Below are experts of layer 9 (counted from 0) of a mixture-of-experts language model. Rows are named router (the router's row for the expert), gate (a neuron's input weights, with its number), up (a neuron's input weights, with its number) and show model dimensions 0-159. Each number is 128 + 24 x the weight over its row's rms, rounded and kept within 0 to 255. Numbers have three digits each.
Before each expert's rows: "gets" lists some tokens that make up at least twice as much of what it gets as of all text; "comes after" lists some tokens at least twice as common just before its tokens as in all text. This comes from a sample of Wikipedia text that the model never trained on. Tokens count by the router's weight.

# expert 12
gets: "|", "\n", "-", " |", "th", "==="
comes after: "\n", " |", "---|---|---|---|", " —", "|---|---|---|", " Year"
router:126095145164128167080162120121157128122100147111140102099098107131145150160137098141126108108145141138117164106130200105122149165112096155152108103099154086110132113122093125094183136109144109160166132155135122131109143135098138113137146132084143142148138190131137117102154183135147122158123157110117134149128151151138134134114116099149113146148105123115154108144130099189116124117144128175111139113182151104109134108124151110083125121136141090139128136139115157128168127105073086
gate4:150144132098113087106141135131132146146143131142124125147140113121091124140111077088137066144125116137132154134072104133127085079123136161084119111099122115141094143187132115125140131132131075137137133066131126108158167135084095109119114141160139143150118109139157118122170170112109103133124157143112105134142093099111126099151116127155156141128127160133101125120180148126132125112115158110101118113122140102106142102108129146076129141090155092126108126141103164074120088159172155
up4:113116125128168151141118160150091143157135125123129156103162101102110142154123085084144139127134124153142079132107137111111091187095134136136138109153137143106132140126095166106115122119112145128106167111118118131119127170123156122123130156155112104179126104139092101129132101161154159160149122086117094125134122141176128102131119154133119123098114133126163127110152125123045111136074103127096139130090130095120115139099176174143062104112126121118130117114160128127147118090108084
gate5:135166135124115137134142080134144099182162137102128116113108141154119089124132150100172156127122142138111110197132136157125126127086138119125120122133142135090103136171132151075116147153092140152135115173160056084166145104095104102182150110121094170136166111130161152118092130133149116131126139133111131109080130118157148124096146153109118102126113122107116089126141115160069079142099143153135089140128118132137103120116097140124138124144096145120133140119138146108123143098099123
up5:131141109179126115179131173139125096132171102132106085181155163130139150148145127146104164145156133127120127097109169133140114122143114094175122148139128148132121091112120161108095128097150077074136089085142138158171098142129169114156161137104124155124142141111119129143103109150107165095141135151139165074084120130099163156130115137089093130155156125134131118134101097121132154142138131162118122110147112138137093148119143117138088132113096140140132103097169128131127156091146141
gate6:133134119144094118117156135124154083147076071111130151092135149104138169143114157154116123101157085145121136078109176137136145102160101118161119126147109116111099115114135133116176115128145144137137111119130165050137160133123142164106185101135138097131135128152123116074121093122155130114139152087155141144138079140126099149134138131212129123150142109126152118125121160105146145089117113124102170104140123132134146125130129163168097141153133098130085120125120114126145109140140131
up6:089118119144078113131096148129110150160117148161125110113153136117142140150148091166098133128154149139122133140161109145123143147081123106148116133126073110104131111133128128128137078135098118127121134128113142197105163145128122162132133131123112165131109118103150120127093158149156080126138161162140181099144117127122098084157140081136149181122151109108140177145115125071149114097116111115143154087135137172149136137144147182147153082122139132137138132088137153109166127149093135
gate7:174123087129153103093051129155132117090124128098118107111106150109113188128128122124148136164119115136137110124154120126140130109150106120133122129113088136158139115108144116131148152152108135139125139111084128162120122182163132087143139113194133119121138096129125128119118182169145149102159136096110121162126115095103134136116124124146169117156118142134112123123136158100100119110160135138146110137149115177167175087127122169138153116157095115155185111169170125105104120122167151
up7:151157150117108100138172132130146152097178174078116151117147135137098119111134109172163110128140128102118113162160139132142120097136141127097169157127097142136086134129145167111093144147070130146125128095115141101117126077126123137114111136105159112103081144113118151109134128170138088141178102161138126112163121143142105125151066095140115127138113141141107107143186092104096153155123133134130123078095103091128154141091127135111137119123138105156167131139102145149137110119096096
gate8:124122122122141120141103150149151131135116128107097150119090164145191132146111127140134117099156147115124115147146148111169134131087141132151150120133172145095113125112132105087117078105145082122106152134151142160133122182124151146104110151171171154076116121174149157124134133191163141143152150085133135095106109163148096130124134081103125146143117154149144150118116080102139152107093161150117129138096136163155102133143140151162164098106149155108116121119092113114118156112088126
up8:136130104150091197150128147141128124134125141099120074128165145120106128171142179182152143166171146156104141088117124147153134126136145119129136102132146124109139136121083108101143123115179125112162115123110179104120159148125124142134130151122109149093150137110136161129140119127154140131125182114120085140099100108088105141103119113122143125162141125147101118112184124160099143111140154124136151188106134137102144063132137125115107123155149131105110121144113173142084130136070124

# expert 6
gets: ".", "\n", " St", " K", " W", " R"
comes after: " |", "-", " (", "|", ":", ";"
router:116127156144075115081197119077137142163175127174159139130123112138119127119141085158106132109083138136162097100149165123099123134089110109102131115117159115110134151161136116144130146127182172114155110165119172144109155081125183118132098129092120120145150178130115096104107141095175118160104127140115110107115136118148155185131126134093117152155116139116123117121146132112127110133142097126121115111154135100120192136115115158131132118128120139130129123128113154152119105129114083
gate3:101108127111111075125099163145093091150097128125118102186105134104107129139103109133184127150166084137134163120122122111130157125123096169179131134137129107181113110163121126129141137154134118159123172138127120121116114097087104144128166098142156100141127141128104086091129160173131143168109093141117158166139121100120111150116104157093155135144087121121077135129136122144128143158147121146127096128162137111099122156162120136117158071126160114137139122142125073088114121133127155
up3:135148150103155124128096114123120127154131118150154154153105137156170129103093087122119165172103134084138105150093135140103108142127172124177133130144098129170124125116109136163159206162162087103078111068089152144144122081127134142159125107137124117073131135151075123102141137119132117125111121139142141091158143122125138157128135149109113097164155142102140115140131172121125161128117137143133125150123098128116116063165130093139149113128090105113164115128117129119115111137142140
gate4:160163156103112070103144138115120156139137146156114141175104141088105137111110105095134111148134145109123157113089103130121131102114112180121117112065069118132087151143129112146128155149143104127135150099112131107154161148102132106117120148143148116170131097184141125133135174117126123103144136133138149116116112107088136116126117121142149122153133149142103112125167136165119116112143154121119096107120144117096158097124087130054156154124128091081101114107083133068108102121143134
up4:101121118139141107117123159128062142133134120142100154122182134104081140149111131122125137149154159140109096158082143141117078174090111134137136126143141122094116138125121165130137076114124152147126158152104114106146109146108146123088124122134077117157141107146104109111137093154201127135118122111112099121142112110126134144170133158099133119124107151162141113109164141150065086134098146142139154131126131094134114131101155127185065142125134136146118168124139139143188132113127117
gate5:144203144093114142123144119128113129154148146078146108127115114124103103135107159088107154131111145127132090178170186176137119152130132122123093128126132127091090143177155122137144127126098115144125115173135067113156142116120147116156126090120099163155152139092134141125071124123171152105171134114101090097110153092143133136142123120111124116122145130116088109119097082129094091166082125133152082151120116144092114114134121121140149131127111151119118142127103135115126141103099146
up5:137159125137123115177146164122136121167116108124132138148139159099147142133169140108110150123152132124121133109135179084170152131150128104147101151155107144121106101111130117081100122113136091117124110064145135170167116129142158105166148144112131153114126156112103130137120082151096157106131145159140143090092134118075157147126109155076111120127170102130124119105117125097137114118169158149124147125176088157145061119139152148155120143112133137124147122105180113091114160097121136
gate6:145129152177090135119159109136117092150083090153118142086115150103125148134142126131112125083142088137111148112120141124140124140139110098119119115146118098097110102070147137133184134122151156156148110122102170070109148119103152139106170100133140119168148129137151135144096144118154134146098138121141156157151066144099118135157135118182102111117128118155150150138154172136143110119119122119105155115161130156157163128105171157177116123113143090144114094123098103128166117159161115
up6:119125116140157115109103119126091136153106113167118102143138124101134142129146115139105134160117175139129108135129121132094111159109117107144139154138063103112075123126136151135114104125115133133114152130067145189099125173086081168132143099119122118118158110126116139133073141143135091132119120169141148108145139133097075129165120117121136147121164094126146162126137168072134113096124095094149162089121123177151131177155107141163156115122136136134147137105128164127158146132082132
gate7:174106097171164094113099137131101179142095117095092119118105149095122172121111130115150116157127105136163129133161091180132167128119145109124120166115086132165120114120156113131155139152081136119133122138094133134126118202141119126143137110184112134144142094111137118150111145145127139149164099122102108141113121108119115120096128158137151119155129149133091139113111133115082131139137109151149083121137122154133154115140110140116142079134100098158164112143150126104079144088161185
up7:142170138128092128102173131134150156099175162097120163136123142128089135129120082180115117124146119121140101181151134135129121115128138125098128152135131132130108140156159171134096136134090118136093110141134136092125125073138122117143078136115137102109118101123124121072124104155109099133149135147097116108158122135150117133154035098155117159162139127130118102154187115108111164162106154149100120085124101096145131156121159123100161130138113129121157144122139136116148119122090090

# expert 13
gets: "0", "5", "3", "7", "6", "2"
comes after: "2", "1", "3", "5", "4", "0"
router:125075143134130156148151178105147144117096144129145148118127083112137137110127103123123128163073135094147128160155160093099106122133120122122104161110145100144118142117140104102127104110133142186155134115151118096134141128099145143127113070116126098138140173115108122120137118090109100155141184147127121104104115130116170153069121121161116145162149128143144105119115126124112141098133124151105179160173188117141169099143131112135133143086147139118155156141140128128178141077088119
gate6:137172120168093141094167118114123093145091082147121115083147147081114142146108141141121136077142113133121140087125140131151130114145118130129121113159108117096123075095148129134179129135158145158164095118120147065138143145104141157122178105134153107116141129130128177111101109151175141118111137132126145145158091113076120121180141117169126120153135086127132152115129175140187122136119143132096161128157129132163148157103135128170108147142132088146124135130110100121138117153119124
up6:121154082154096121112102139105116132144133153168105129141122123122131147147123136164121136135121161140134165118138103145102118136111117120102147124163065054109114144148140123120136102166114117134109141133124152176096185130138118187109127106078113105128134095111144130133105149140144110118116158170128152095140133124105101108130123098119124179099129094118153190144153162105161106090116110085150163134165136187135147144127135147152135117100129120126135148098137158159168125151100143
gate7:168128092170138113110098140120118153135120145108106100136142163095115147115148142083151110142127096116163114115141115117135140142125120123122159158165098147162124128092135109141122146149091129128153103116097149170115117161157122105127139125190116104091129157116129122109127185119134129124176117122108089192117124116147121139101130109136175130160159123148121135124109129126081134131130129128157090142108092156158151077145135175116154085164103107147166126164172114088085110133142155
up7:108136155102087095096154119154169159107161152088128146110141135111065128133131069161138134120157129119130131164130097124137127098146142124122145169159132144141115148153133164131085139150098143135116155113125178088107145074114107149145130132101154114119110127113087119120120111154125139100190143152136116120172099144135122125133073090149125134142112139115102102105175110134093154161096147146162120080127114092133136113094115172114150106110126147125172130136148151131125116114103096
gate8:141146103141167094122116141113130123120144129104102149124123140137177118129134156125127116093135126120126140149122148142169147163126107152139167122118126153104102124095127102131148085115144107136111142106135117146144107160110127120135094136151154167082122108216146140139129143183194153129136158092142147061097071155144094154163112108129136120096106163139129122098114075166126125120113156168100123114115129122158119139129121126117162103092140115115133097124128113149150189128108139
up8:107168131101118186160104156131143110119171111082105123101152099123137115138158155153106135166125132155116085123134108133145137146128125146133130116126128123092133131134112105127187089081181126121148159109140153130073133151163108170126100157143124188125131133107112157127138149149130142121117157133099137120123084097111112169087119154109105129152124145142096139119146112166114146118099131127114156161115094135113125095140153120128114144173119143088132104136131176135073140109063125
gate9:138103100135129107144141151082137130110118149085101153116104143140128134096144144175108121137133151111113115107134122164128096121104142077126091118120141128139109098098133113136168100168140131098168157169161115124146089152096167094143129144131153113078108109106145146128157150132127134084132133156146084131138163109123133117133093158112159171106097100118158133122108130064140096157113130155145082144104094080159123167180149114156122130115105133127101109152111138141094136124147163
up9:113096111152116150127113146168141103137092121117115109120127091084159094106124141135153152100149091125145131092112111148163123079151134125137095128109148109131145132085083100068114088123112097115139169137130134117101136138107163104104115147133119122150127123147142130123054123135093101105118146132149084109118133130106050103161108125082133153127135119129147132166126096105115130095153097127113134124118116133129101180155092131146132176133132097136113122101157153095129084133094152
gate10:100117106135109123107083163151158085110127120162104134146103108077150106124137107107146092143109125140165168142154138133151107126123106085130149108147140095111138160106149136123121141114110115123091175142114124126135123147153073125157148109148148125121151105170152101117103115137124114126128103138117136150153181131121123083117118168162152175099138122140146119108150131145065160114102101117091093059150118090119100115095121079112121136171131137144099181122138135105134144137145106
up10:145149120158122136172120105134136153152176162126107165074109120121134147153159150128162116147175141135109106125115109078123101105136147157102099187147086141141170115119111114135144133138112162120136137086139174124161135144128071148158149133148133157136131121093140098094133115137086119158117127082091144137109105180126117115135100123154107130134085145134166127151122101134141109151112157126135143128144103153139118128157190134142145145117108118126178105149148119087149090148103163

# expert 0
gets: " ", " de", " S", "-", " P", "S"
comes after: " the", " in", " a", ",", " of", " and"
router:118085171139122100143157130105122129155147112135161155106118087099147109135122096108159137139159115098138097142144161114090143141111128121159114176091153114140168157155084074106155145093159104133136109144128142159158125157092139162148135123129120150192103140120107130110184144164119103132100153112119166114088144137155135106096116139109121121124103180131166130099146107120140148130142099157119124118127118118149133159110158089094101118095147133144131177122098099144098105134110096
gate4:124114152113111072103128114119129165153122157127107124118149151093124101135112093116136108132130145128121134148103102139122122140127130152107109055092096151137087182147105112157111159136135089108126097108100148143141129160071135105140098144135112169165122099138134121144159171101111083135124149102122155103132136092130135141120159126166144155144128166125121110138189165142132126124175159132127119110122127119156158126109136124079132162138167087124100146095136147065113088134121140
up4:132102118129143127117164185131074129145126133134140152106160126109086122140122116104156139139133147120127098179112129150107055180094130156140146161133138132084105156123091153141129119107125167142116161106143091123123119134115151122093151171124081140165139101111087129168129101161134131141154079116112101117150116157126111143151143154126128141093113120144120123124151145160075105144114107104113158130127094086125123128092145156184061138123140132133113154149153108125158117117121124
gate5:140188152078132168119147121128116112146148121091111105114121109138113117120130139089130144141119135152136064164153143159111133117120132106101094179151140163098090154163112115105102116126100108171137103152135082108158172111112134114174096118151104169164128113091130142146098131108149141099146133151065108110123147115150152135144169143136124111095107131103121077125113084131107084147077113138152098138079127110123122121130114118119174140109110138099146135132114121135120118130103142
up5:123133113150145127173137178133116120172141116122118130166120156092159138143140133128106167130140121142122085116144164118143158127144133106147086146149084141106103115110109135090113143133152122135126088088146091176147110109132148097121166159114134116138115156117091130163084119138107169105119126141140131095098150129124133114129142137086126144140140132149117120091123089093128147165146154180127120108173105145172102101118140118143085144078087147077129113081175110139105141096150153
gate6:134155112167096146091151116092142109132096067147109158070115129115124176130130118117112138093120102147114187108112154095115111128116109129137138141132106079094131112097137115121166131119135138142148127104100176106132120110088125175090200110160149115152135126141131142128129096145188135138137161131153141131164088121095107129151128109169119133137122138116146177102096164147145130118102156115141147127142129156147153134118145109156123123144159120144105107152108104078154135163145117
up6:103169102140144137135097127121084132146122126171111130111120104143137132140150111157127142156117144138120134164127112139104135146081129132122108158146081076124116137133118122112154082149092139139146151121088125189083129159116110185101155116156133131133126073112161129146085117151126105156139161187136125117155122113102108112144140098112120153133105117138136153133160130088146131103125127103158174105100150165150110130122118162186148076141128166129130122088106146133143163120078125
gate7:160108121139146108116078148171107126119171128115110114110131154133107165135120121127153146163153113127155130149145126173138130097122128121105129156122071150164144098131132096131167130114122155129111118130127112153144086216171140114129137114172124094155148139085096132103149194159147149136157144090153100115119152123123141097107124118143139119153116144153138166128125157126113101141125110144160096145141149176126166075150118175118141107150102120160154135123133148101096127130152150
up7:134166157139105106123145104144195130132154161100146124147147149097056133079122117157166094100162141134151117156165109132113121135133135137113120156168132109158120079142127147125122123134140121121087157096127128120135153070140131137098153124116152123108121095141119123110124123147128104135154119177145124091147075133138121130121056097122121106152151123148121084171178141102123148111139128122101135109109081077162147151114123141086106128122169141135130128112126135121131114101103094
gate8:127131111124161119140102164148135120123128130116118163140090141129160138126127146118140095134132123116129127148108144136182148144083155157122189154139131152080122135101165125098129071112154111133110140112130115114141111135102147166139098135149178160057150127194139134129119131198147171138116131106111131093087108172121119148127123090126150094116119157147137112103105098126144145125109117171149156140127121145167134147106153114168182094120145151103144106139113136132153162113122124
up8:110139105161124179162108141170137141134158151075093110117150130153127126127156145188128125122129120128123146097140132129144132135117098138136137082141140100120140154101130125111159111090160129110127138098128189136088126140116132157124147163111130151086151146129110132103175143146148163131129166130070124124137090118132109106090099136091135113160129152154101136121156132158133152122115152150163156184103131142114155107151170145117127115141148174089146115140117169122088147099067150

# expert 8
gets: "1", "-", "9", "2", "0", " /"
comes after: "\n", " ", "1", " (", "2", "–"
router:163129178135125123118119149148149091128158124132157137136149120134123139131175134133149129133123136122164100097122163117143140182111127145128176170095162107107126101158147102135162121151162147180168140126094139115114131110090116118166097123117119146122118115096122131134143139117166131145088122107175141099119143113144141131113097097093143170141142137098141107129103067141155137126160115151109164151159174102089156143086177146082108119109111123144133139167140131141131088083106147
gate4:117169189092097061105121145107132183171139166141081147105133134105100107126126090078132101157123116160128131128100144151139134124115131143122118102086112152144103140145134131134105134147131107133142150102123138120133132129086127119070101140149152123167139123131150133140131144090144157131124133111119112126166104130097164114129121099129141143140146154092113104114170159152122110117108134125132118126115140114116127091091123107050151164137128140112100146104102153069124081158172113
up4:105144139118172110114136164164048160118132128145126174123161128119131145126125117130130143134129134141153102122118108128137076183092135160129141106136129147108077136100099166143123092103122150157116132131121129146143119136143139111115129110145101128155125133122111101107127116156138133161148079109121089126147121128132152155091121156098124143104111146146139126113165151137062093153115109147089156115135131059127150129092164148155065141124103117150071139137148125146162106083118124
gate5:154149139102126117146141135148116122126166130083155113105130124150097106125150188103146143133126135127108106195148172152102146128112156105119117183111168151119124128152138115114108122128094129138137136174138060100170141098118143098145141138134114151164192097138142163124096123122122100123152120136091127115112170099111137119147144123128138093114106126132110103158092099128107088166074108120145103138154111096099144097118118120103162102120100171140159113117105134116138143107082131
up5:135136140141141094185105156123118123144140123122084136142133176114187148155144109122130147159155106122114141106132147099157159103158143104115128131107081155139123123122122115104125125115152095103106136103155127147160139144116156117158148150087104143113143125099099108110105119165122152101133144169157133077078147132109131139126117155079107145167164111117150159125114119110125119146176148179104116127159118172164117137097125116142085143112081140126130109113202127132155171108133137
gate6:130168127160106114103150138141110051122109088137116147100129123122129131122124153122121177096121099129136120127132129142131127136154102137123107126129149117082078116113124148109162117121145141151136089087164161088113132120081127158123158126138136125120148145130104156133103115115185130120147164096163215130143092143106118168155125153179096121110166118105130147115109174106167133102117124130102170139110124149157163193119105137147121101142152099143119131108126110148131135122108137
up6:114146101157130088142112144119123121128093116146113122122123105134138156118136095147097104158119162162147163145151102119116127151107085098142123150137091070148119144128119116122136109170138139119105155124073137202088124132143125156129134116152132124102135105110139136144083150132159100123139139191126119096132102142112105115179105094097091183120154115134145161151122144093157084101139107084139158134136108180178116154132131117150152122094123142123135124088149116119122113159091141
gate7:156088141116142107097102094137076155122126130110099094137127131122121186138120146116149120179131105112140138166101090170168131159124107132141134118125092109132111102118152133113155120124120145135147120117085108136120101179160102124143132125167101136175152139123125140115166161120119127135172108129093129142106180097132135098137137149162155111195137120146152122135136130106102110148118133135162097108122096141152157113114135170142139120172089084176144097141136121088085100141160141
up7:138143163127125103143175118130177161121140171092128110125127124139104112105104066179162135132170143117135107141133116125133148091132134108112145155128103123142114135123153164121081119140118113119090147111138134096113131122136124118102111128084164128108084123122117114114114120169165073128151141147126126121162123161154091113132055097151127112125097126153099097157172100093109158145104162168129115106121072096121136131095150165139121117111134110123123125127112138149124124136084069
gate8:123113127106147108133145153115155118140152113083149153147081168143168125107104135118116132117165083121135139170120149156190129130120109148115164121123148118070105116093141123112126089108122140121098153133133114129158127165113135138121083154132159160101146113179177136152130135190144120109121159124097131085113113142105098158176128110126116092110102136137154120092121075170140131095155135135136143124125154155156150141129166172138172121107133131139153135126131131117109172127081115
up8:103157110151132159192107139113132136112114149093102113133111119126134148120141139156125134140137142150112144107140102116131181143124145120106108126159134081109119130136107105106184124081158158108135157093109180147102131128153123162126107140110112168088139135111104143133156120173139153138136165127101129140109104161127105138087133142113114109172123142154090164148164107145133160093126130133136130170106127146123154080134152153106113148153145130111140130159118201168102116133054130

# expert 11
gets: "\n", " was", " a", " is", " the", " were"
comes after: ".", " is", ")", " it", " was", " It"
router:151104150133126125122134137090129090169159117160123159102144108099130139162168098126132134118127085066139146126159180146119111158097124105147144128125129112121128118125105107128139139107125126159151075127124127141119155152085179121141127126121148116127134127110124139121109129090177107121143177156162139115109161112137159119069108154139095140124076164110177112112075099104132154090109115167109126127145129073129143125111191108118111165120110111128155130121088159109140112127116110
gate4:151148157142113095153120114095102133117141131100125111128146115112123122140134131110139126123080139092125165142125118140133118098121096172126103099113079120158105141166138130135141150136136094123146129091116152114151110151056133118151099143110142123200156129138175129067159134080162116138108149120144145107102101117118176135132141131167116118108131153130120097127149152160100117100095150115117129098140127082152169098103138119117115180101120114125077145098118163123123082176131117
up4:108142114132160138182170156113043119155120110160130175102132099105119149178103157102136135143125152113126103127121124121134069163109104126126124135101117114143131110105112151137154147122144147130143187147129126141138114133125149130099152152135077123151153108126139122097122135125192152126162103127146095112141109132135127129108141122089107121132108144124136111113151121128090104133121105109113107122123091075113112112100216148175094097149100117094170148122129112122149139130134119
gate5:148157136112118127110147092112101118147168145096111115136123126135091094142130126140114137145126113146130112185163125141164090147103135136147094171110128143114073109166139138150078148125121127156147136164128075124151148134118168086172087142138085131139147139096159136146050083126128143111174136134125138114117169125126144123153143128122139117142100159111108089156103089128105083153095129133141093155134150093127116156127122100118146134134150162116106094135106151133128163089113147
up5:098171101160111127170180158145135111139161125139089111138166140092134125184100096125101160165151150126110115114155187088160134134141109096151101120152113121126116121136122133090122116121130118125091133077123137159157114137152167126142156126090127139135129117128105129129120109169100154118109110179144125097084110131102144120137123171073125130162120131157124108104103114133124131137120156175100117129150120135156098148120166131161064117124113167131121130112188116108149126105143120
gate6:111130124155082120101166141138149093165104122116102133102109136086141114136129124135104133077184087146102139098132160117142135132150114106126128073183142126097095117097138128146165131145142164163127122137124149065144140120118145144100184114117146128135160133152104154117132103095143128125115169120158173127139081127093136117128144120138127140145133100117171151109144148127142125114130118101115155138130111142151157162146146108167116110142141112171114105118103108132185122190172090
up6:139150123154144152108107149103123130158140111167096132134130136128099120155134098117114131163126167170138147142123107148086149151130117111136130127128082096108118103118131123108179121133107098150085129146072153183085157151123134163096119104094104139173129108097148156149096134119172079150112140160088151136127107138130105114126137100124132161130140110116161172135129123057121148098116113134131150098174129160138140125159139116127135103114165116107115142094178164092152145150112128
gate7:150124110126158099123092135127102130114148104091124101128105161120125194117123164130187105176143135142170105133150076139127122138097111114119088127145096142138133081152169108121158147141108150139133104095106108157142095152139131160141140120187126120148149119081139132113126195107135150122176109090091130130111135128117087110148156146155141109125140144150151101143115118106089112123143144161127101117119101174151161133137130151105135095132118100166154144149095106111102125110157113
up7:172094153132105096111140113152174151081153175120101119165140157138086119108130090138149124124110146106129132147133112113139098080125137105132153159147111114126128137157138166125104153152103095128098132135128147127100129096146112133128123107101155126130104153151097145089122096145144110117146110181103120116173098156147119117116082108157115097165121119169125101163193104120109106153095132113099103100159086079135134142093112135147138147123127127133106154136100118144111098092120074
gate8:150128150130151117111124137150149145136138153097122156144117139154169115125110132111133110125138141102097111150175164135147185149131123134108177127119151145086100145093135113112116055122112130132118162131154101116148089158135150145144093130153116153054132130180149121141138124182157155113117152114114114117084126163152085147168159127153144122114101157132101113120125082136130145107135134124120128116108174175140136127112137141148174078116162133130118139122116117162131186097116116
up8:141106094173104157193125170114140135135147137089126120109127110138114111116152126198129124169151137118132094110133102100122144125113134144128117145127138100117155135130128093089141133111135171083137144134100195125099141146152129133151113136134121146098108092124116137134146119151164141118142174122067145109123085117096073129108116131093152149145128156110083144120181132133119145116137115142122123150105125137118127106138158104099101130125120139107130121129098211154075129128086116

# expert 5
gets: " |", " (", " ", ";", "(", " /"
comes after: " |", ")", ";", "0", "4", "6"
router:126086150117127125139122141098119128139130105139135169091130099110088135166177145152118147084151124096134102109157129138127120188099109075118133145132157116113154119160140106149164145148152116124169100117130150093111119131135142150141086102055158173121191109144063117119128148098128105135146154138159154118108139107145147126104138123119130138161083102142138133145147097130111099156151120134087144134155157115114153116111114157133127126136149120149146124143122152172119094151071119
gate4:123136139098144070121133122109135120177166128135105147172153122095111096110114097111133107159150101127128142142136106127120120135090109146130111101123136117137090140166131143104126152140146084111125143076121153109157167138074137120128086128161163133158125121147139110117149183106158119134120153116152129112119115104076117108120128094170147123103163146146107114106137182115143104117114137128126091137104136137105157104111107128104150154087163117121101133102121152068072091133186113
up4:117105115119168124134135135142070153120136131145122170109155128114091147146156139123110166137168127172121124164137152116101076158073139138113108124162135109111110138101092176125122102154107141144118155155093104134142128137101116125120099133137079115177115136123085112125112154148148154124105119133134107117131105140116125106154128167093122115082121125167103109094158150165102111137070112124083135126082119093133134147098174132135083128152113138144111150132118097143161079097120101
gate5:141179150107159118149135096127114090143152120102099103126127117121126126133106122107124143123118135125150097167123134158172104158135142116117100135137170135113118142196164179108112117217121100134140125147108072138140142099113116078140128102138119164152184104129130124137077100089175141103150119126105098127146144119146169120138140140116107144119126139103102091101151131140081101158113102163123064146130122118088135127152119113130138116139123139122143134111135110160127140094106127
up5:118159093145130140173176189127148119129163133121105116147134156107144118162180114136099156159156124096135143112118134083143150120144174105155084171167114124128117099108162119095115148139137121077120119103166117129173129138137156118132133129113113141133126116117116124136083098140115149084139125160155149095056119146107142125126112140104100133144144142117163127110125110121143113130141131153134159133154078137151075123143154123133093102077138130141143125090190157143145131117149113
gate6:108133128165129150095164117127083079121110131135141181082130141111092141122115151135120134122143124155122147103108118110133139132142133092146111131140124133077078104098132137121187107124126111125169103118118158097113152130096168135135162070104152124142155153144128152096114124117162168106140140103163169128136109137107104130188125126169084151118120150094165138118097126127142145097154155105093182128144138159137146150105151157141096085144153104149115143137084107116132113143121140
up6:102147105122128100113129129107095120143124150161142128154152110123134144153156093130098122137129146155157133122116126135127119133107082085142131137148070077126099117098131087121132085138119120108095136151078141194090154141115124167149145151080099142136117117077148130136094158138156102114146147177100133117136117122102094095126135139121118172156163123107112135129153178105157131119100096112168155108135146170152132145150105133173121126133114134092118125083131154140150122144068122
gate7:153124110138150094114067111144084160133131149092126105112072153097118128103149125116117120165135136101144144143128105148134115127131114137111148162193109125151122112101145108141135144141122127174127146140100113164115086199152130131146117116186092109140131128113120118124122144142121127145158138111132101124111087125159134123112118111148153096189166153154128124158133110117082105145149119161133099101121120126154191103104128161126171129163093110147145126128136107072131120116176134
up7:103159149132109127113184137138157171142182152086144113134140099126104112097133067145135105138138141089140132153180112145138067112134139120110139150157132157153106110123137162140104115129085104142136134125167144124100154125148152143137125109091131117090108150142113123106103114142124121105176105148104121090165109118164126113150059086152106102152142135147106103176162116130138144151081142115133145100128113085145157115106150123123124137121118117112126110117112102138136079131103081
gate8:110138140106142091108118157126146129123171102116121130137124140143153118115130132139127126070138129126134145148138170123149138163095120121137184127121154171053089168085123099114116071107132139119133148104147089137116094168117166114121108142148113142088080123172167139127120147159156123138127140116120130118140125189152156150167143088123137087095124160155119148135139089114129146118132134123121142109135130140164144136140145175186150125127121133090162130126111097138127184101124109
up8:116120142144123146167122149128139110150194130111120117131171182116129136135137100145143115172130167120133129111140122110164158125129150106125118126148153101084116143133139143134133123085180132151144125117121163098083137142157150169130116114121142180113130134128100173111146159130154184121112160074097119136143130132141119120117135118075163129192130122143101164100198115124131134104111106127128145155114119124145132135149134173102128110155154157094127089128110158143098146131072138